config.toml
hidden_size = 384
experts_per_token = 1
moe_layers = [0, 1, 2, 3, 4, 5, 6, 7, 8, 9, 10, 11, 12]
num_key_value_heads = 12
qk_norm = false
parallel_block = false
beta1 = 0.9
schedule = "cos"
Below are experts of layer 4 (counted from 0) of a mixture-of-experts language model. Rows are named router (the router's row for the expert), up (a neuron's input weights, with its number), down (a neuron's output weights, with its number) and show model dimensions 144-191. Each number is 500 + 50 x the weight over its row's rms, rounded and kept within 0 to 999. Numbers have three digits each.
After each expert's rows: a language model's description of what the expert responds to; "mostly gets" lists some tokens that are sent to it at least half of the time. This comes from a sample of Wikipedia text that the model never trained on.

# expert 9
router:469528439585537566550582503495521591485450507564407547540565470439515402466501492555440481377502572528590497426462451492484472482491585529465567
up0:507426498534504511607508521540436492574416508444450488477442563519446579532422543544565545443510434526505455419375497542584525496463557503566454
down0:487522455537439522507466554492526462500461562487513477457520558617470548514521512464518491501515535468492526575433519487534516599520493440569476
up1:482510546568464430534442553523505468443522575429511501478467440550486503525523459510537553518466466466522499466415485530546497564443498520455425
down1:516566536506432508418641540413495569488624554577486493464459557512496471494485554511449553477546510608594514458479502448490486416547593590442509
up2:550557509539469535563555487464569511514367545466527515424463502472502412514422557485527603523494519534500512432504438416498442571440532432418550
down2:537427582459520525481525530451517470419527553491479498530532442511503509450476565523568510562510507608501448613495524548420588484573434432553505
up3:487382563443487535457504387439468543465570627509439509578511488447463488465540495509530500496478504551466456579476431564537515471548511468585463
down3:483548493550471489479530469445466430575541490488506537495523511498502490511526438509501568519538649402557490556573486451499552508500506503455483
up4:517486604481572532486520534405546506524473474404419605465428505467495467492502462512463500409476485456515527615441432480489459481475445518481459
down4:538541498500508509438523430543471469502450522502499483525467508499473492487569600520555408494508476494481523404519542572488478461503466491477609
up5:473462536584552533424433477562507564497548604537436452458495423423435583567485533526503529492484506532400518526457473510513560531474480523704579
down5:478334513493492434552533575528463552543448531492588478493570534456558640516527407432565459555522468532461529467561504500518464543520470496432405
up6:525464525566501508531451566591466557428472475510476526480498497537554447495472509461524643436444491610444516420474515437527471591430543555456553
down6:515562474486453522448546549416542498508459550460566472467500545524464471540465531527581563529503505442484480574476433513461499524491550459522428
up7:520505472447545484492484505528460463544498512533518535463547436521428618428547571504519517443451478474530503496445595531435453541455363554545460
down7:386424452469400509559552558394535529409543519580543472505488548486596411493459495482381542499518567571488544376513433495492569423476549559503519
up8:484529460514525467561548497512460513517436514495609457563492466463539538497419625566439507416499552491619556433490522488578482449508453484471489
down8:429523488455478528504442616412583497547430515487564482473543506461427522462559559519502543606477488550472466487590452555454487508509476471529538
Derivational and inflectional endings completing a word, such as -ize, -ation, -ile in reconcile, -ist in Irresistible.
mostly gets: "ize", "ulate", "inct", "oph", "ence", "odian"

# expert 1
router:523407639448449504468555470546518529480519520526489536456490507437508492468511396562538408487469475498422471602448547493505422540546454540544524
up0:478485507413596527521513544472472575531505502507451586461454409496398452473533492513624498454382529511522542529514460434465500531583526510493502
down0:462476448530513471473549562384487537513456528477535476547450520501503505490537488523458504571527592553546471430470518542414467588441451416584490
up1:519489509449473478497522499413500547585510490477491481544480422481483515527583513484557478500488507532501543496478542464506357504389488480526512
down1:450635464529527425536546532512470396491439490554408435496546583508547521478503434565505420501609569455544498458506489518452571509501471578538583
up2:509485519488495467507429426372555563529585540476506474463571519577494496434572462493488539496532547519453585487470557488428527524578508458526494
down2:445473532532519517431471563586435519496480544511484563554512457533540618451486513512497581543525468483490418598521477499423556462607452585521559
up3:380529605434508516408417453478508502561556479491514512515497525477452548473511508541573647525454487554487489437340387459538589533520524519547503
down3:476452508484482531534533425450588598475545470478507518542567492558560558382474468421452481501506518511454457483486462522518540544577583539539498
up4:635507467525519581488443512512571588508547495488437517493520485569503518473573485467460504577478505476458518526385428557582514489541519577571506
down4:460442484530436499541573490456514396523519426505527520593433448485474470481411448446470516500468516474533499437527527491480551472559545564557425
up5:491550447434455401489531392498451490521476548513512485506532482448509541534569500520476459525418533457491428483463497490519430439518533570515571
down5:508500465516538499507460525579472523370502511519489539456498546537448556474509399571475459478466560468502519536465495510486480523486507567466568
up6:456503396482491546431540464539482454501482567542444543588559465482605479478599565474500443551483514399531522481586587473443477443548543603469591
down6:566497487543432544556535469478459444426428397531460497516568456510626462406481488520551487459431506555513480425605529523555535475462533637464551
up7:353460487457495452497561554593487446433499520600516577537520474493372451511545504516499496426484484572409485428445569422462498430508603498514531
down7:532527415507528516487479603410523408542543512457491487520544518518544543481483512581515412490499520420498337465473566586545438551447485567393587
up8:547512431469508487503543531542459464403493553469485549592472465504456528429532517508511460532515478498474569547459521496536528460481523598508487
down8:506469516439485552528532543579585473456539404460602553481569536541492564569531427430546526529538484513481459577553446447497480459517574419398424
Determiners and possessives right after a preposition, such as the, that, his, plus leading year digits like 1 in 1982 or 2 in 2003.
mostly gets: "DST", " mid", "½", " late", "NH", "ア"

# expert 26
router:457530459595488437498464480571522549517547487407538532390466528547361598508480419477535536496496483493471417538466467495520541496469503438484524
up0:520442464526417477478495498513500510397424549458516549508426389505406503473466602452512519455514546448517475472496582473483493508500537430517488
down0:377545540468588469496518458471498498553473506526607519458451545521484450495516499484526466564631489491363463480558509534505529508467513386508495
up1:475558470466411508426511551548541458467361494682447583502459469511499430514501537508533493461655477575557531498491651507463570510475509466498541
down1:498567521564549508516521480487507478601511475374468504489546426539492507445497468510480539568464476443437392488552458528460529519505406588507501
up2:471500563475433444410568457543498530452481505500473496512558412555475555535569611419395498563549563557517577455442511456583567507451519446400501
down2:517479488504554491511441513467401444584491488497508588552421557512554500436517473544542412502571513405430576488572541509475553553482522523560513
up3:508511515493391441541534538586504572548491449488433518461538418650525514465438581499529563516556522483554521493428531417617426522520551511542518
down3:490617570444486434535486477390526399510448550465506467601514442472470540428539514441617514598528410460466438448537386482531500571412552455561470
up4:502548457453431536515566445510539526459508535531475545479476463518502427445644448411544522436474427425503519484469441505470495404476544591534549
down4:501580592524494529522519472462476482590506605428497449543472446474484485430540449496483546491447496482432453439578467542437435428496552555531525
up5:452553479410417559458573477555527421436453487641536497534523510491544424536519517505488481506554427536571571402476569480501500439475460504500546
down5:468543516547487539488537436517457486542537505471443476471515453535462534432513430563489495448424441481418400496545508524448527528528484570498560
up6:434436579497567533579547493559444554537519537463533530486485489524464559497547446457476480609445545576481495503393498541490503473516528490514495
down6:535433520519530487514602455539474440496508547515504525535454499497433551512542543426437388421528505524568532522600507454479587441523500496510524
up7:359498496470421528508527472533435484542557483505507544445460477501498464463564510441598597546421515457582468594524508462493468404472450466570611
down7:513536533438551493406559440423415450523482542528459457536493570564496471485515427522477464426513516483513558420609491550503558448472581549485493
up8:463518459509493575554449496450527527451380464583483505525479556369676546469535517518484447475492558509511521516559563524517568496568488530456541
down8:446462456623570524470424509513447449462508421475528528474465588539410549606462475501528461460426554533511535438486530482521522524558561583538511
Determiners and ordinals after the or of, like first, following, previous, next, own, plus table divider rows, bullets and coordinate digits.
mostly gets: "|---|---|---|", " •", "|---|---|---|---|---|---|---|", "|---|---|---|---|---|", "Early", " previous"

# expert 16
router:562549494493488470472481515448533518508435389399451448481532507507513438558544481527426479521483468482540497476577515536483560526421467467555476
up0:391523533516533520434539564501416550561549549457588530554510422488505617510526590468431436529397526591464482487432434441513479445454558553515546
down0:421531490510485571565452546537568464442451571418378517462402481578571377444564500468507441497539519599518528415441570472476543447523435416545516
up1:528513493417466456579463494524607575523537540490514498447499517574509410449567576440510560494462504465558494604546541407544469564464558474507509
down1:509518494397571562525461489530446527491572534502527553515508380527500521557526419503480481572590528522490509565461545516543577533602411374532505
up2:489455501472547485494495528517516441548477519479482575457464486505513441552556497498512498447508458415508557647499576453495441538555489519487574
down2:546467516489617497477491455524527525554571552573499478551507456497564531447489441520478431444565522525459571489496525452507527489581538423537541
up3:596453473517493483554533512470497478547510481542487526530513470478500499478523434497592419404470465394496464535520503436468443417528524556599482
down3:446456451415488555515461430523438493546535480466525483490484503429571550552539528440548498598497525508405483565458487540556516606533480549455541
up4:484498462463574588495503537532525526520530555444546532511465449459469402478449480486481502379421519457510488490468423445588500537430557515503519
down4:476508529521428471516544508569522452520436472498534487535459453592592475483490413483464506543477499475516421550543499533568415451516538397535492
up5:523583437481522520547521479489498490558404510468450439547430522549518511505475486455476512512506483479562468532538592482590535513402619567472542
down5:511491458571554475529530476484518518486444541489552547561619464499568485496449503548458505490480597433489471531410528465550449517531458481495541
up6:556527491376501477554492495551480495513485386449488492479561463566449393501585550466494537463566509447467559551551548539437454469618431564539499
down6:453498520448512595521460496443451494575608536506561559498476467478509516564476535496535532535531431491430530565436502470533538604458477458457470
up7:432550509513453535614432519455550500508414467462402529473359479495466508435533418464418582562498479475514498453549513549577450504486542552550517
down7:431417546567421494519596532518524506608529504391530501561503449616458536538540469531439543447557515464513493534487474427463512360525514475413477
up8:469564480530529568607469478476550479529482421531555418485408477585505494480481428560401592480508544433510431503535465509591469510519479422479490
down8:463474538523552479460488474473587472558510513483448497533565500573487551514544449538556588574452474448476453510395525510446472433549543468448521
Word endings after a stem in names and Latin taxa, such as ensis, ii, inae, Jr, plus equals signs in URLs, formulas and chemical strings.
mostly gets: "ensis", " Jr", "ști", " Animalia", " Miami", " SPD"

# expert 24
router:475501500367518481494538441570451471463496455521552541490557457552475539430547547431518533501504578438585481639544570516556529497568489514444593
up0:418473506521409401523487515497417555552449511467498534519475512466363573522521490437412566544530523469613442471515542568460405519461515501534594
down0:473562485545510463572556537520581459511510424464493457550547536547518525452523515426511436438507546523518555582448544434495495549511608486467563
up1:498511570522508415583452486492473548466422522581517601493574527425445531504457463552569495465480498542431460545447524510517559476585553431447534
down1:491504523497484439504599542445415513439491488497426531436548404513495488506571568461465529505505488465460550587490456483439547492528564613467469
up2:503512502442454465575465458524537485498510537539477504575550497491428542494480513398530561494456580513442568506460487503562500528464499604435497
down2:550511424540507520418491535504513492422470505433537539446537526536506491536551455452501496439533538426566487457478516481447482512446491499498454
up3:442448561431468435456486507515461520539500450605441489507522527448565563498517533544497516542622450513545509540467437500548462438477420467407605
down3:589513495552519526513448506493514499475423550403542501573508439481485508529497557488541499451395447562489462532498540423600399584474536549512573
up4:534406525437592508499445462476436470538520522530474549545550604511460485444601536613541523436510519584480502428539407601555465550587513534522523
down4:501577508556506463510502559538526555531406534515489448465627426531525392415407523519516519541445352470500451507487671437530479467481509507458556
up5:441495452490460537476451502459544448528465480547488527525420473496498531495472563569568539471433454562497400514495533375443439461521569486505465
down5:448452541499511508443457499379486511546536507458507346541478473554529433467433561409419449509457463516471511577509468485493494514563525577511561
up6:553492486456530441577412412511478487624555503488508509426487544530409459490497483380544487565416409435498492455503538578575468591421543458475546
down6:477471459592449554505574526515428501479552492556510480458501434534509491494503515417468550534600506466549452451600477473333552512553454530586567
up7:498499630494500509509520429549440537527476522519441499481473456636448448460605448475414526535524509476459503438447531560519434543484497485528528
down7:466497455491580464509513555530488503470504472425418601537481478460472479678477499512585516459411498515509465528552535469562521535455554494496557
up8:497508534490481495525472571472542553426479543499573491466503531561469506480604531521526587556438537511502492582492487460594568550525577460475519
down8:407549531518492518534552460452527473546513528541551509458493443516596470485513528485437446519550451414574453520518499490507516430537536603570447
Word pieces right after an opening capital letter in proper names and codes, such as K-ine, K-ra-use, L-ott, Ben-í-cio.
mostly gets: "ucc", "&", "DP", "ET", "ār", "chel"

# expert 14
router:433405546524454413428515565582492522532563520474478498440547492559396585511436556568437481475377488618438474380516550498531517542465460503507513
up0:508543518490523509486542517599475560546489569463499433483552527477547450464477418626614536479596478459512468557488486517424558504463534488489500
down0:477585414460463536454475461503487528451510575525468465492497376472470429538481568493414516448507494516557515462437439480521541509468566525540492
up1:498502458547519525513458489398484488531532477513513535482383475480492475443483386413508561474489479453454428423460529525531470529508477506598514
down1:581512521552408568538481563527582516442511556420497440569499553547493563520550528594531438483538544499396588490493538483487568534509480545535497
up2:482483548410483524462563373547588540454501499528446522533530414512447560366497558567470573536548408524521525457541562515429496417496518511583495
down2:495490411526567473555508471505529459566511496466524530601496519520531529499475533417423527475521508458501579501469488500545565500409558575479442
up3:539497463509435490512400498549511540422485515508435460509503496485573568465520448536531493488555496495464520438534505482595480513458490523469509
down3:522548476494566527507504431457487488553501475535507570457545463554489472491558465437456554536510496595527517411555575432527536503478498491536481
up4:406542443442454552481420434519508439537500581544457409552443408510570452470495513507539580466471510415530577529467522481528480425482514584527543
down4:440515527550455477520418437631494515494550437491528483552443508488547489512452559408444501499467509513501478422486426510579508432495547545490482
up5:521587492466605469473582499375496516544578443524594405526552562431472457515517416564531396467426525402418545528542501543470490491521462469523573
down5:541500421574536524487624472492539460432463486500534561515545607487495552522553397535487529507474486480553554476514470552466536555543517649515486
up6:521485491520469499516385562453471468504442606489604510499343537531430504483493516450560560478504473595441537511400452536530504512529570576465528
down6:453541528589540545542391448541537498451517475606463438533566404459459551520420424537504427446506533467421528462452478498519530488520543455565476
up7:489596442490448553508514472523516442554512542552483468468463437512524507459429489481507567569382501515525496491419531507477405515471493548519516
down7:385481549552472550548390428552535519451537439451600482537442486514484502512495482441470618605473545579477456464490490527489532470624546434473459
up8:524519447511599521491469504546491497463440494559444511509498441406509481487507518473481481508469477593487486430503608543511493448460483559540562
down8:436517505477466493556514484436440581527545536490545454505510489467533506442538495487459433557523512473444460505410525506611518480466528537512434
Articles the, a, an after was, were, is or a comma, as in were the architects; also however, which, first digit of years.
mostly gets: " however", " able", " Candidate", "the", " whether", " though"